config.toml
n_layer = 9
router_score = "softmax"
normalize_top_k = false
head_dim = 64
rope_base = 7910.0
init_std_qkv = 0.0395
init_std_o = 0.0
lr_head = 0.00777
schedule = "wsd"
decay_fraction = 0.828
decay_shape = "linear"
batch_tokens = 65536
doc_mask = false
Below are experts of layer 6 (counted from 0) of a mixture-of-experts language model. Rows are named router (the router's row for the expert), up (a neuron's input weights, with its number), down (a neuron's output weights, with its number) and show model dimensions 0-159. Each number is 50 + 12 x the weight over its row's rms, rounded and kept within 0 to 99.
Before each expert's rows: a language model's description of what the expert responds to; "comes after" lists some tokens at least twice as common just before its tokens as in all text. This comes from a sample of Wikipedia text that the model never trained on. Tokens count by the router's weight.

# expert 12
It responds to: Pipe separators, == section markers and column header words in wiki tables and headings, e.g. Total, Player, Apps, Votes.
comes after: " |", "-", ".\n\n", " |\n\n", "\n\n", "\n"
router:69 37 56 48 54 38 51 46 55 60 30 42 62 38 62 44 58 46 57 54 42 30 37 52 58 59 54 67 65 57 67 62 60 37 42 54 46 32 44 44 42 49 61 64 49 55 32 38 25 45 59 30 30 56 68 36 59 65 36 57 67 52 42 40 50 42 52 52 57 39 42 48 39 54 35 50 26 63 61 59 40 60 40 51 65 42 70 82 35 55 65 35 24 48 65 42 53 42 69 58 63 29 54 52 38 42 43 32 30 27 63 68 55 69 55 43 61 65 48 52 37 48 31 47 63 54 69 69 54 53 46 47 65 43 48 49 64 61 61 46 28 44 46 72 47 64 56 55 43 59 60 53 33 58 53 25 55 30 54 50
up3:18 48 52 58 52 50 61 37 52 52 53 51 68 45 39 73 52 45 51 52 47 32 54 75 35 42 57 34 33 66 53 55 49 67 35 66 45 49 56 54 45 54 47 51 56 60 40 48 64 37 48 68 43 63 48 53 57 36 47 56 61 51 46 47 52 47 59 73 35 48 63 35 65 74 41 33 42 38 47 53 47 33 49 46 70 43 59 60 57 42 47 54 51 40 68 72 38 65 49 41 56 37 71 29 62 50 42 40 49 66 44 45 41 48 45 60 53 38 67 45 20 53 60 51 57 64 62 40 78 55 57 66 40 28 29 59 63 45 35 49 38 64 52 63 60 62 41 48 87 25 44 51 64 57 25 24 53 49 47 49
down3:64 55 61 69 32 48 28 66 49 49 50 62 62 44 49 65 60 32 49 33 65 56 38 68 50 54 45 48 63 60 48 35 28 21 61 30 67 64 57 60 51 79 55 57 50 56 54 42 49 52 49 49 37 25 59 47 49 53 50 43 82 75 44 63 45 67 76 62 58 63 58 38 55 38 41 53 69 32 51 37 44 49 37 65 34 48 56 42 41 58 39 36 37 45 50 47 36 21 64 58 53 62 55 65 43 37 53 52 45 62 31 62 48 65 43 42 61 59 42 50 43 40 47 49 48 41 21 60 42 61 65 50 36 70 55 61 51 49 46 43 47 37 48 36 28 43 49 36 57 44 57 38 47 19 57 55 54 58 59 46
up4:59 57 76 57 46 49 56 67 38 47 64 68 77 39 37 41 34 57 58 58 63 45 51 47 44 50 52 53 43 39 43 55 75 58 53 63 52 67 42 62 45 27 44 39 43 47 40 64 36 54 65 61 32 62 58 44 38 32 54 65 36 55 45 69 36 48 33 33 56 46 55 74 67 72 58 50 61 48 29 50 57 37 47 32 59 34 67 65 47 50 34 47 50 64 37 68 60 40 52 66 43 40 73 60 62 44 64 42 40 42 36 58 43 35 81 47 46 44 48 56 27 42 63 30 80 25 52 36 62 34 34 43 52 51 58 62 39 44 46 43 47 55 64 35 55 44 55 35 45 45 44 67 60 58 45 54 43 55 47 58
down4:35 49 27 48 43 22 66 61 41 54 62 49 60 60 60 46 51 55 35 67 53 29 44 46 38 53 58 54 44 75 26 48 62 32 55 55 50 66 44 60 47 62 57 66 43 61 49 48 65 67 41 64 34 56 50 44 66 57 61 48 73 45 33 38 50 54 54 41 43 31 65 57 50 38 52 39 43 65 60 30 58 50 69 55 31 39 42 48 62 58 44 68 68 46 46 60 35 69 61 38 30 56 56 46 59 42 37 48 34 52 41 52 47 33 60 68 37 39 30 60 59 40 51 43 57 36 54 55 17 43 38 50 62 69 42 61 28 62 41 44 49 53 48 37 41 54 45 42 59 37 63 37 61 58 77 58 76 29 56 44

# expert 5
It responds to: Closing parentheses after disambiguators like (footballer) or (loan) in football biography titles and career stat tables, plus quotes and slashes.
comes after: " |", "loan", "0", "1", "2", ")"
router:62 49 56 51 71 40 60 48 60 61 47 37 58 53 59 44 49 51 67 42 49 41 52 69 47 66 22 62 57 63 47 59 57 26 43 48 59 46 45 50 42 29 69 63 62 53 47 38 27 28 64 37 46 53 69 48 56 48 38 44 45 54 47 35 58 49 43 49 63 29 21 55 28 38 44 50 46 60 63 35 32 63 45 45 51 38 73 58 57 60 46 45 40 39 63 48 59 50 72 45 58 33 43 41 51 54 55 46 42 31 53 65 53 59 62 33 49 57 80 61 35 59 39 34 76 61 69 64 49 38 46 48 70 52 48 44 61 60 60 38 37 48 30 61 58 52 49 65 33 51 57 65 32 50 66 38 59 20 59 30
up1:52 54 33 39 75 32 58 69 46 27 52 67 55 59 42 40 46 75 66 67 45 70 44 47 59 55 70 51 50 55 48 64 23 52 70 40 52 36 42 49 53 53 56 45 50 59 43 48 27 52 39 35 64 49 54 61 36 49 42 54 55 37 54 78 57 47 42 22 46 44 34 53 71 51 43 50 47 46 62 54 53 38 41 45 51 45 34 70 43 43 45 44 39 54 63 70 40 51 37 63 52 29 39 51 74 41 52 42 67 57 49 62 30 64 61 50 58 66 55 65 45 68 60 29 35 61 41 34 52 42 63 67 48 46 69 41 42 42 37 44 53 56 50 46 48 24 55 23 41 43 43 34 30 45 41 61 47 65 58 75
down1:48 65 50 34 58 42 43 56 44 56 63 29 46 50 57 64 43 44 46 39 69 42 35 56 37 66 26 68 41 62 51 39 26 62 34 37 41 72 42 48 49 42 60 60 61 45 65 53 46 57 33 62 53 61 24 73 53 34 47 30 33 57 73 64 35 57 64 48 42 51 60 61 39 70 47 78 36 36 60 73 43 29 53 39 35 57 59 55 44 47 30 63 44 43 54 51 54 37 44 44 33 40 51 29 31 30 45 58 56 63 40 70 45 45 51 42 47 49 42 61 55 46 53 59 58 56 50 49 51 70 53 47 55 77 38 54 54 68 67 39 76 69 45 60 58 51 38 36 50 35 60 64 52 55 36 50 61 38 44 37
up2:46 32 41 30 36 47 69 56 51 57 52 37 60 31 42 50 76 43 41 53 68 48 46 32 61 55 45 59 51 44 55 61 66 56 60 36 58 31 46 68 50 48 67 45 32 54 57 52 54 54 57 63 49 53 37 50 39 40 55 53 56 55 45 44 52 68 43 22 64 40 50 44 73 49 55 55 27 41 45 62 39 51 33 36 42 64 54 63 55 67 42 19 64 47 40 35 41 45 63 47 55 42 54 75 65 48 56 63 59 34 24 31 61 79 36 67 70 52 72 45 44 51 63 69 53 49 56 43 77 53 31 37 51 56 63 44 44 42 39 68 50 51 53 48 43 49 46 33 29 33 38 56 36 49 40 46 71 48 51 30
down2:56 50 57 78 46 42 43 31 57 62 65 74 50 40 56 54 44 60 46 75 41 46 39 48 44 54 61 74 49 71 36 46 67 37 34 71 41 59 58 38 41 50 55 64 41 56 50 53 50 50 51 68 48 42 41 42 66 44 21 40 54 54 41 40 54 17 52 48 14 45 64 32 67 51 35 46 72 41 62 47 54 33 53 78 61 41 60 50 45 41 53 30 51 59 50 49 54 51 42 64 40 52 52 46 56 41 51 65 43 30 34 51 75 59 12 46 46 80 37 52 45 42 54 43 51 51 52 57 50 53 43 41 56 46 59 51 27 56 55 47 62 52 56 77 54 37 32 48 47 44 40 46 56 50 63 57 42 49 45 65

# expert 38
It responds to: Opening parentheses and numbers in height, weight and distance conversions in infoboxes, such as "65 kg (143 lb)", "5 ft 8 in (1.73 m)".
comes after: " (", "aged", " mi", " lb", " Summer", " km"
router:53 48 47 37 79 48 61 37 68 53 41 39 64 32 70 46 70 57 70 39 45 50 41 56 55 52 49 67 70 52 44 51 54 25 40 42 56 44 39 36 41 35 46 78 62 48 52 30 47 41 60 19 49 60 57 32 62 51 52 49 60 61 29 40 55 38 49 48 69 29 43 50 30 46 41 41 52 57 67 35 37 57 39 53 42 44 68 55 32 59 52 41 46 33 54 40 58 42 61 49 50 39 41 35 34 56 48 31 49 38 57 65 71 59 69 51 56 56 65 57 46 56 33 40 57 44 51 59 70 47 34 42 56 43 41 51 62 66 51 43 29 56 49 54 51 75 51 79 41 65 68 62 32 68 62 53 48 28 56 41
up1:57 56 45 59 54 50 37 62 44 56 58 57 70 48 63 60 30 82 48 54 50 58 43 46 47 52 58 44 51 56 61 43 35 48 59 48 36 38 59 47 38 63 60 48 52 53 68 41 65 41 49 33 56 42 59 49 44 44 48 40 65 57 51 80 68 60 44 36 46 54 35 53 58 58 41 48 45 32 51 64 65 60 52 46 39 26 26 56 45 16 43 29 25 63 60 60 33 53 41 40 42 70 32 54 71 49 56 57 45 53 35 44 27 64 71 44 49 53 72 57 49 62 73 50 32 76 49 43 38 46 61 45 50 52 62 44 35 45 48 39 49 45 43 47 48 34 66 22 65 33 66 42 53 63 26 49 41 38 46 70
down1:35 65 43 59 62 32 37 61 64 47 80 55 53 46 68 57 38 62 50 37 56 43 48 29 53 55 34 23 64 43 55 53 42 32 56 54 40 56 28 70 43 55 44 39 40 48 53 48 56 51 47 38 39 63 26 60 58 70 58 48 40 68 52 34 45 60 34 57 39 56 61 61 47 36 32 52 54 70 57 60 59 37 61 49 76 78 42 71 58 50 31 36 66 48 55 53 58 51 42 40 45 67 49 35 36 49 59 63 63 30 32 61 36 46 54 59 37 39 56 40 66 47 41 28 31 41 47 55 43 65 36 46 43 55 49 26 66 42 59 44 58 54 39 60 57 36 67 38 46 39 75 60 61 58 32 55 52 67 46 49
up2:62 48 40 50 54 48 50 69 42 46 32 44 54 72 49 54 41 47 12 51 75 45 73 30 71 65 45 52 68 52 60 56 35 56 41 43 54 62 32 48 50 45 63 38 48 46 54 56 77 56 52 70 30 41 54 66 44 54 59 41 51 50 74 64 36 38 38 53 65 41 44 69 67 50 45 70 48 50 41 68 56 58 45 64 50 49 58 61 41 57 34 38 60 51 44 61 46 53 55 40 49 57 23 52 54 59 62 50 71 45 27 34 32 55 59 41 55 51 51 46 46 29 69 48 39 37 58 31 68 40 45 57 67 51 32 48 47 42 39 54 58 52 26 47 46 43 55 29 21 44 43 51 45 47 29 49 38 47 78 51
down2:66 61 43 34 47 46 45 38 62 40 46 62 33 45 37 71 58 54 41 66 49 41 50 63 65 30 47 55 61 39 59 77 52 49 49 62 41 45 41 54 45 41 38 54 48 45 39 57 41 52 65 43 47 73 40 50 38 53 78 44 53 57 19 56 42 34 64 40 54 62 62 62 52 59 48 43 69 56 39 40 69 47 57 42 42 51 39 66 35 43 53 42 65 49 67 82 51 66 53 51 15 52 43 34 46 61 71 58 66 44 54 73 31 56 55 69 43 47 43 37 51 58 31 68 46 38 47 61 23 36 51 56 47 58 45 42 50 56 76 46 59 65 43 54 45 42 44 73 65 49 42 47 54 49 54 41 32 49 18 50

# expert 58
It responds to: First piece after a list dash or colon in infobox fields, such as Z in Zingiberales, Synonyms, Lic in License, and table headers like W.
comes after: "-", " (", ":", " |", "|", "=="
router:60 39 48 41 55 45 45 34 47 61 39 42 61 36 64 39 44 60 73 31 51 43 48 69 57 53 47 50 81 73 46 63 60 47 45 60 66 42 37 37 37 44 54 63 67 50 46 24 42 41 48 40 23 47 66 32 55 63 43 44 65 60 51 37 57 54 59 48 57 55 46 41 32 50 42 52 45 62 60 36 31 56 47 57 64 43 77 75 41 69 73 50 33 47 61 41 52 48 72 53 70 36 41 60 39 47 48 42 43 22 56 68 65 67 55 42 57 61 64 49 37 57 29 68 57 49 59 54 51 38 31 48 54 45 35 64 65 72 59 36 15 41 47 54 43 60 64 57 51 66 55 55 43 47 59 47 47 48 56 59
up4:48 46 39 58 54 45 42 51 47 44 37 47 57 21 72 50 34 50 52 56 57 53 53 51 53 58 48 58 50 53 54 58 62 50 43 53 48 48 47 56 56 42 41 34 50 42 67 60 61 53 55 35 59 45 78 75 31 61 56 62 36 44 54 88 44 57 54 52 47 31 62 37 60 39 68 49 51 46 47 62 55 21 61 35 29 53 45 60 61 39 58 37 36 43 43 56 59 40 71 36 49 70 79 65 74 40 53 50 31 64 35 62 30 54 78 54 47 52 61 45 41 40 56 47 46 24 44 42 52 54 51 36 57 60 36 52 59 35 64 49 45 47 65 41 53 44 48 50 49 47 49 34 59 60 37 63 99 36 45 50
down4:46 44 68 49 41 34 48 53 61 47 59 67 64 48 47 46 58 43 29 48 89 32 59 56 51 43 70 39 35 35 48 55 47 61 51 54 55 62 48 45 49 44 61 72 50 60 42 54 47 48 47 54 42 56 30 49 58 38 51 49 44 66 47 55 36 58 45 42 32 46 70 59 62 58 62 49 76 42 54 42 40 55 39 32 46 44 41 47 54 56 32 57 55 56 50 55 41 31 45 45 42 38 53 67 48 32 66 57 60 60 40 65 42 55 69 40 30 63 57 64 48 35 57 36 60 55 42 69 29 45 46 31 57 59 31 60 25 59 56 43 98 57 59 30 36 30 67 37 64 46 54 35 25 63 59 59 59 37 54 49
up5:56 55 54 45 58 77 47 50 51 58 46 46 50 40 44 32 43 33 41 77 41 35 61 39 58 45 66 57 60 58 39 56 49 49 55 53 45 30 71 38 35 42 55 71 65 49 72 47 68 53 27 33 50 49 48 40 43 60 57 63 25 49 42 66 51 47 46 44 26 37 45 50 41 45 69 45 64 30 61 40 50 43 43 38 67 51 60 67 53 50 44 40 24 51 36 73 41 47 34 52 50 24 49 61 49 59 84 57 59 40 61 69 42 42 45 55 58 55 45 60 54 37 34 72 49 58 38 61 54 65 49 44 40 40 64 33 60 46 57 64 49 59 62 53 52 48 47 62 14 61 62 39 41 49 76 58 63 40 34 56
down5:53 48 50 37 31 46 65 66 57 33 39 60 73 43 43 69 59 53 37 30 62 64 67 39 38 62 40 49 50 37 39 40 62 72 46 51 58 61 44 44 39 54 36 37 69 52 45 39 68 71 73 37 47 40 47 61 32 46 61 54 63 45 72 44 35 50 31 67 42 29 36 54 65 50 49 71 48 66 33 30 60 53 50 38 43 57 44 45 66 60 75 31 40 45 43 46 52 44 66 55 45 49 51 53 70 39 56 38 81 48 57 42 41 44 43 38 56 51 58 38 34 49 59 74 39 63 58 43 48 33 46 60 67 66 45 53 48 41 56 45 65 56 45 43 67 65 40 56 41 31 41 58 58 52 35 33 56 20 51 55

# expert 29
It responds to: Pipe or hyphen opening a new table row or infobox line after a line break, plus headers like Personal, Representing, Starring.
comes after: " |\n", "\n", ")\n", ";\n", ".\n", "|---|---|---|---|\n"
router:55 28 47 50 55 35 66 40 53 62 32 29 67 44 68 32 69 53 65 46 47 39 40 60 62 53 36 58 56 61 47 64 62 56 48 51 56 41 42 40 40 41 69 55 58 60 41 34 40 44 58 21 38 40 68 46 58 68 48 46 67 55 45 49 55 46 52 43 65 50 39 42 41 54 21 41 47 81 75 41 46 66 35 48 62 33 62 64 48 56 57 43 36 35 57 49 76 60 67 33 59 34 34 47 43 50 55 31 34 36 59 51 64 58 63 55 53 55 48 46 46 53 32 33 62 50 62 64 51 40 38 37 65 41 44 63 66 59 55 47 45 44 36 62 52 37 50 58 37 64 76 57 45 65 65 27 69 35 61 46
up3:37 57 67 51 44 53 68 49 42 45 46 57 62 49 49 54 61 44 59 49 60 48 53 45 52 39 56 23 32 60 44 81 83 55 30 49 46 58 76 43 32 46 61 52 48 44 53 38 58 44 46 43 33 31 55 66 50 37 55 53 52 51 42 53 55 45 40 67 59 48 62 70 56 57 73 35 40 53 50 59 52 48 54 55 72 54 50 85 74 35 48 52 45 53 62 61 54 68 64 38 35 52 79 27 40 62 46 64 36 41 39 39 40 57 46 36 47 39 65 61 31 42 52 31 39 60 47 52 47 81 64 72 45 29 30 66 52 48 60 52 49 57 54 75 55 52 47 37 67 39 56 50 56 42 48 38 37 61 43 45
down3:52 63 43 38 53 42 41 40 47 34 40 72 46 40 71 38 51 55 82 33 52 47 63 33 52 60 40 30 44 34 50 56 47 59 40 41 50 52 45 52 31 45 37 41 35 36 42 44 28 51 27 52 43 47 56 60 38 45 61 51 74 79 33 59 48 54 54 53 30 39 69 63 54 41 46 63 54 68 71 50 58 49 39 58 48 08 65 51 64 41 45 43 48 59 55 41 36 53 43 44 54 55 51 68 54 53 67 53 51 33 57 47 62 38 58 59 34 63 51 37 63 45 52 62 38 67 53 59 68 44 86 41 55 47 65 51 57 52 35 28 54 57 48 46 47 55 52 46 43 62 70 49 38 37 26 55 71 64 55 59
up4:39 86 37 57 60 55 46 69 35 37 58 49 50 27 69 61 31 66 66 63 54 48 43 41 34 65 23 41 43 39 39 61 71 55 41 58 58 45 64 63 61 12 56 48 35 58 49 21 48 62 53 53 57 28 49 51 40 53 39 60 59 65 61 70 53 52 51 38 61 38 47 51 28 51 71 51 57 45 56 51 59 54 51 38 57 56 51 49 51 28 68 51 53 32 66 53 31 59 71 49 55 65 57 72 59 53 55 45 61 41 51 52 45 56 58 50 52 68 40 67 42 29 40 35 65 42 45 23 47 34 36 40 32 41 47 72 47 49 61 57 45 49 59 53 65 48 42 43 54 57 53 52 50 62 34 42 59 42 49 63
down4:49 45 77 43 22 38 49 57 74 44 40 65 54 54 42 67 58 53 49 61 72 58 58 45 69 39 46 33 42 38 63 53 33 54 41 42 57 25 50 53 45 45 45 47 51 47 45 42 53 48 44 49 55 48 56 54 48 50 51 48 39 59 73 58 47 58 50 66 63 44 56 41 63 32 62 48 55 55 62 24 33 42 27 57 38 31 39 40 64 75 55 60 65 65 52 55 51 55 47 29 44 60 53 58 77 39 54 70 61 36 52 52 68 47 60 52 23 39 24 61 30 59 73 41 44 60 42 48 48 39 47 64 63 53 62 30 35 75 56 47 57 48 50 44 23 42 37 61 36 41 65 59 54 42 64 29 59 45 50 33

# expert 7
It responds to: First pieces of split words such as w, cl, -b in half-brother and rain-bearing, plus quantifiers all, some, most, rest.
comes after: ".", " \"", " and", " a", " for", " with"
router:66 35 60 47 61 46 50 36 58 56 39 33 72 53 57 50 62 34 51 65 45 51 35 69 56 58 44 55 64 57 64 67 58 37 32 56 59 43 51 58 46 44 63 45 67 54 60 34 29 56 56 54 40 47 52 32 58 73 42 42 68 29 26 47 62 43 33 50 58 50 46 28 49 43 43 32 37 63 49 34 40 66 45 70 46 28 63 58 33 58 62 30 43 50 64 34 62 49 70 51 65 39 45 47 46 29 62 38 48 34 58 67 60 62 52 32 71 69 59 52 45 61 43 40 56 50 62 61 77 50 28 46 56 41 48 40 58 50 57 33 30 36 41 57 71 67 54 48 36 47 73 60 42 63 59 49 58 39 56 39
up1:74 46 32 55 57 53 31 54 45 37 50 41 68 78 54 44 39 74 60 55 47 48 42 59 61 35 66 51 52 50 57 53 55 58 45 50 55 35 46 45 45 53 54 65 37 55 55 42 47 61 25 24 55 42 53 61 41 51 75 40 45 60 69 42 56 46 40 37 53 73 53 44 53 63 64 36 55 38 81 41 53 63 40 51 48 29 42 35 45 55 54 31 56 62 56 54 48 38 36 40 46 67 45 57 54 36 67 41 42 52 41 56 35 52 35 55 79 42 55 62 50 81 43 47 52 83 30 48 57 31 62 52 55 50 55 46 28 35 31 39 51 49 43 39 27 59 61 22 41 54 29 44 51 40 54 54 63 56 55 63
down1:65 59 37 41 62 46 36 36 63 39 55 46 48 60 49 62 54 31 49 54 47 46 60 39 31 41 30 45 45 32 55 67 31 46 36 60 60 49 54 43 50 61 46 68 35 37 43 45 65 53 29 39 45 34 40 49 68 49 39 41 45 49 74 55 55 54 57 61 51 36 70 57 56 38 60 43 72 60 61 37 56 42 60 50 54 40 28 34 56 70 41 50 49 45 48 66 77 65 59 36 51 60 37 67 36 47 36 40 48 43 34 58 32 55 75 30 51 45 58 48 56 63 57 65 32 41 76 50 36 35 41 39 57 66 60 82 45 45 53 29 64 43 52 44 56 90 44 48 63 40 35 54 63 44 63 49 52 47 58 44
up2:57 59 45 41 39 46 51 60 58 51 41 12 62 36 40 40 35 28 38 62 66 65 50 46 49 49 49 66 52 62 53 71 53 63 37 46 35 53 36 50 34 59 71 36 16 54 42 57 51 65 27 68 41 57 54 53 44 53 30 43 49 35 44 37 48 68 42 28 47 39 31 62 69 50 62 66 35 42 47 72 50 56 47 47 51 35 53 61 66 32 41 57 77 58 31 47 57 54 53 51 47 44 58 30 50 52 58 59 66 42 39 49 44 59 51 40 69 34 51 58 57 44 47 38 46 61 42 71 47 49 35 48 45 54 48 58 47 46 35 64 44 56 51 53 44 51 71 43 47 56 45 69 29 65 38 35 41 74 82 43
down2:51 33 64 47 56 61 45 61 74 77 69 40 51 38 55 72 48 38 51 57 37 44 50 54 27 57 39 39 59 66 71 48 51 33 55 50 46 54 55 66 37 44 39 38 34 53 68 40 38 83 48 51 53 41 42 34 27 39 57 69 28 41 29 31 50 43 40 48 34 71 40 51 48 49 52 43 48 38 45 53 42 43 48 56 52 66 61 66 70 62 48 47 49 64 46 45 44 57 51 51 68 40 42 62 66 76 45 47 51 67 39 64 56 47 64 38 43 61 33 41 31 42 52 70 47 62 56 52 50 56 65 58 28 55 42 55 69 44 50 60 46 48 65 53 50 43 53 49 31 57 43 39 55 42 44 35 79 37 17 62

# expert 35
It responds to: Names of countries, regions and nationality adjectives after in/of or in infobox fields, such as French, British, Japan, Montana.
comes after: ",", " in", " United", " the", " of", ":"
router:50 29 55 37 70 34 55 51 49 55 42 46 72 33 57 42 58 70 61 39 41 43 50 57 55 51 23 62 59 55 41 52 59 42 43 50 68 39 31 32 40 42 46 61 50 55 41 42 38 38 65 33 43 64 55 47 62 50 43 31 72 44 45 48 54 53 31 54 64 46 42 41 48 37 46 25 27 54 63 28 49 57 37 64 53 33 69 45 46 50 59 56 33 49 66 30 67 65 75 52 47 45 44 54 24 34 53 51 44 27 57 63 53 57 63 45 57 59 66 45 41 59 31 38 57 59 57 64 63 41 45 37 61 37 41 64 59 76 59 35 31 48 34 56 55 63 54 73 49 66 56 63 37 62 72 35 58 40 57 47
up3:50 59 44 37 46 23 61 43 35 49 46 56 53 28 54 71 48 70 42 49 74 52 47 47 46 46 46 43 49 71 61 40 43 59 36 54 54 42 62 69 45 45 47 48 53 63 39 44 81 43 57 57 38 29 35 56 66 47 49 58 55 35 19 46 41 51 42 54 42 49 53 57 50 55 48 66 48 50 55 26 42 54 70 66 85 36 64 49 52 33 68 38 25 55 73 59 65 61 55 49 48 56 53 36 49 64 57 60 61 50 32 38 43 62 49 57 37 49 82 68 59 60 70 39 48 74 59 46 78 45 61 48 51 39 25 46 55 56 64 35 49 55 53 62 63 51 41 58 59 34 44 52 49 43 36 35 43 51 43 48
down3:42 51 45 57 45 34 53 50 39 54 48 70 44 40 50 70 61 53 22 52 76 44 50 58 42 53 49 50 29 29 72 59 45 42 64 44 53 49 41 43 56 56 55 30 51 64 55 54 44 51 68 62 48 39 49 50 46 33 56 50 46 57 41 47 38 60 62 37 47 83 77 51 58 56 67 44 62 66 64 46 30 40 41 73 61 41 44 55 54 49 33 64 60 64 47 42 38 43 41 57 42 42 51 59 54 45 65 35 48 59 37 37 52 22 39 44 40 46 76 44 28 58 31 30 52 64 46 54 62 46 67 71 46 74 53 49 44 49 31 19 65 42 51 42 37 63 52 57 49 45 32 58 30 37 50 68 67 65 48 61
up4:49 43 49 69 65 49 30 53 34 47 41 45 45 59 66 66 42 37 45 53 53 44 30 54 41 63 55 55 53 28 43 61 57 54 44 46 45 55 60 45 37 41 66 45 56 41 56 58 55 55 38 48 64 55 41 30 69 48 32 66 41 54 60 56 48 56 41 47 56 45 41 62 50 45 70 46 61 45 33 39 55 36 49 30 70 41 58 71 42 43 51 46 65 34 74 52 54 26 39 36 32 56 64 57 66 47 54 58 55 36 36 56 35 43 68 39 40 48 49 65 56 47 62 34 74 21 46 45 70 48 46 45 65 50 07 58 63 48 67 60 53 75 65 56 50 44 28 64 61 69 58 62 65 44 38 46 76 59 40 61
down4:47 55 66 56 37 34 20 68 43 39 48 83 61 49 41 59 44 47 48 54 59 65 46 43 63 34 41 36 42 22 78 69 51 47 50 51 37 67 42 55 45 59 62 32 44 54 67 43 24 50 49 58 48 74 48 70 57 54 56 42 46 59 65 57 44 64 48 35 58 50 50 55 41 45 46 54 61 34 64 75 36 52 49 42 50 56 50 68 64 62 44 59 40 44 41 48 65 38 51 38 58 46 53 48 50 62 43 46 59 30 38 34 55 48 65 42 33 56 64 33 44 47 38 42 60 40 39 63 24 64 50 40 73 45 40 41 53 55 62 31 78 63 42 48 52 39 48 32 50 63 33 61 23 32 61 46 60 37 45 60

# expert 32
It responds to: Nouns for measurable properties or geographic features after "the" or "average", such as length, size, depth, bank, age.
comes after: " the", " The", "al", "oc", " upper", "The"
router:59 38 63 33 66 38 51 37 60 68 45 39 70 33 59 41 54 46 52 48 42 48 38 72 70 70 32 60 53 62 39 57 52 52 37 31 52 50 34 47 37 46 55 58 61 46 42 38 32 54 50 42 38 59 58 28 67 52 52 50 66 54 32 38 37 38 52 51 57 51 42 50 48 36 52 36 59 62 64 38 37 75 29 40 68 41 78 70 40 47 57 44 28 41 61 48 62 60 75 56 50 38 35 67 34 47 53 46 53 33 67 67 53 75 65 38 59 61 58 58 49 70 59 32 60 57 60 54 52 35 37 53 62 45 38 52 64 60 67 28 37 36 40 55 60 50 61 70 44 56 62 71 39 57 52 41 60 42 46 38
up0:44 48 57 40 41 68 50 49 52 50 71 42 34 54 31 70 50 41 54 62 39 55 33 35 41 62 25 53 36 45 48 33 56 43 52 49 48 60 54 69 70 49 54 41 52 24 54 61 75 37 57 69 61 71 41 85 49 54 60 56 50 53 56 35 44 59 55 48 55 62 40 28 35 41 37 40 58 38 27 63 36 46 41 56 29 40 49 31 51 41 49 49 73 51 47 52 29 43 42 56 36 71 67 41 55 51 64 60 61 61 41 35 59 60 33 50 46 41 72 46 40 76 63 60 38 47 51 50 42 63 57 67 72 44 66 47 35 42 48 46 50 44 30 50 64 34 41 48 61 53 31 40 45 72 33 54 62 59 50 49
down0:50 82 61 57 32 54 59 48 49 54 42 39 44 27 52 33 61 63 43 42 32 46 45 42 39 34 62 67 47 59 61 55 50 54 33 46 44 53 40 29 48 59 58 37 43 55 48 52 33 64 52 31 39 51 61 48 47 62 27 39 76 51 49 74 48 66 17 45 61 31 35 45 50 51 66 54 49 68 74 62 39 53 49 61 53 70 41 41 61 46 35 43 68 36 60 31 51 48 50 59 64 29 39 72 59 34 53 43 59 65 35 38 53 50 64 46 62 48 41 39 37 48 36 42 77 64 70 55 56 58 31 50 52 61 35 47 36 51 57 51 22 56 63 50 46 56 65 60 47 39 72 54 44 54 52 37 65 49 52 66
up1:71 39 25 46 39 57 49 39 53 43 41 58 70 44 47 37 40 68 60 51 57 61 37 45 60 61 69 53 37 67 57 53 39 60 66 49 39 48 44 22 36 59 46 63 56 57 49 63 49 59 46 35 42 51 54 63 32 46 51 53 63 42 74 62 61 49 44 21 49 51 49 35 76 76 61 42 61 47 76 71 50 69 48 46 52 44 35 53 27 38 32 46 34 80 50 71 52 37 61 60 52 67 61 42 68 45 68 47 31 53 46 48 30 54 45 66 55 51 44 63 54 65 44 41 33 64 36 63 68 23 53 32 53 51 50 59 38 44 40 47 46 60 54 45 44 64 66 39 48 30 38 45 43 49 42 47 49 43 46 52
down1:29 71 59 44 43 48 51 65 43 54 36 37 64 38 24 61 45 34 33 61 48 54 60 46 53 53 44 36 38 63 36 49 45 50 42 49 52 43 62 66 27 53 71 44 36 38 60 48 75 54 66 41 62 62 51 63 76 52 60 58 34 43 52 44 59 55 39 58 44 66 35 65 37 35 43 53 64 47 34 43 76 60 49 61 67 48 64 63 66 55 66 40 38 58 50 39 56 69 51 39 57 50 53 54 75 22 63 47 51 38 27 63 36 50 43 47 37 49 52 36 45 62 69 40 51 46 44 35 60 43 32 53 36 60 51 40 34 45 69 33 71 69 60 48 62 46 60 40 38 52 51 38 62 35 70 46 68 35 42 39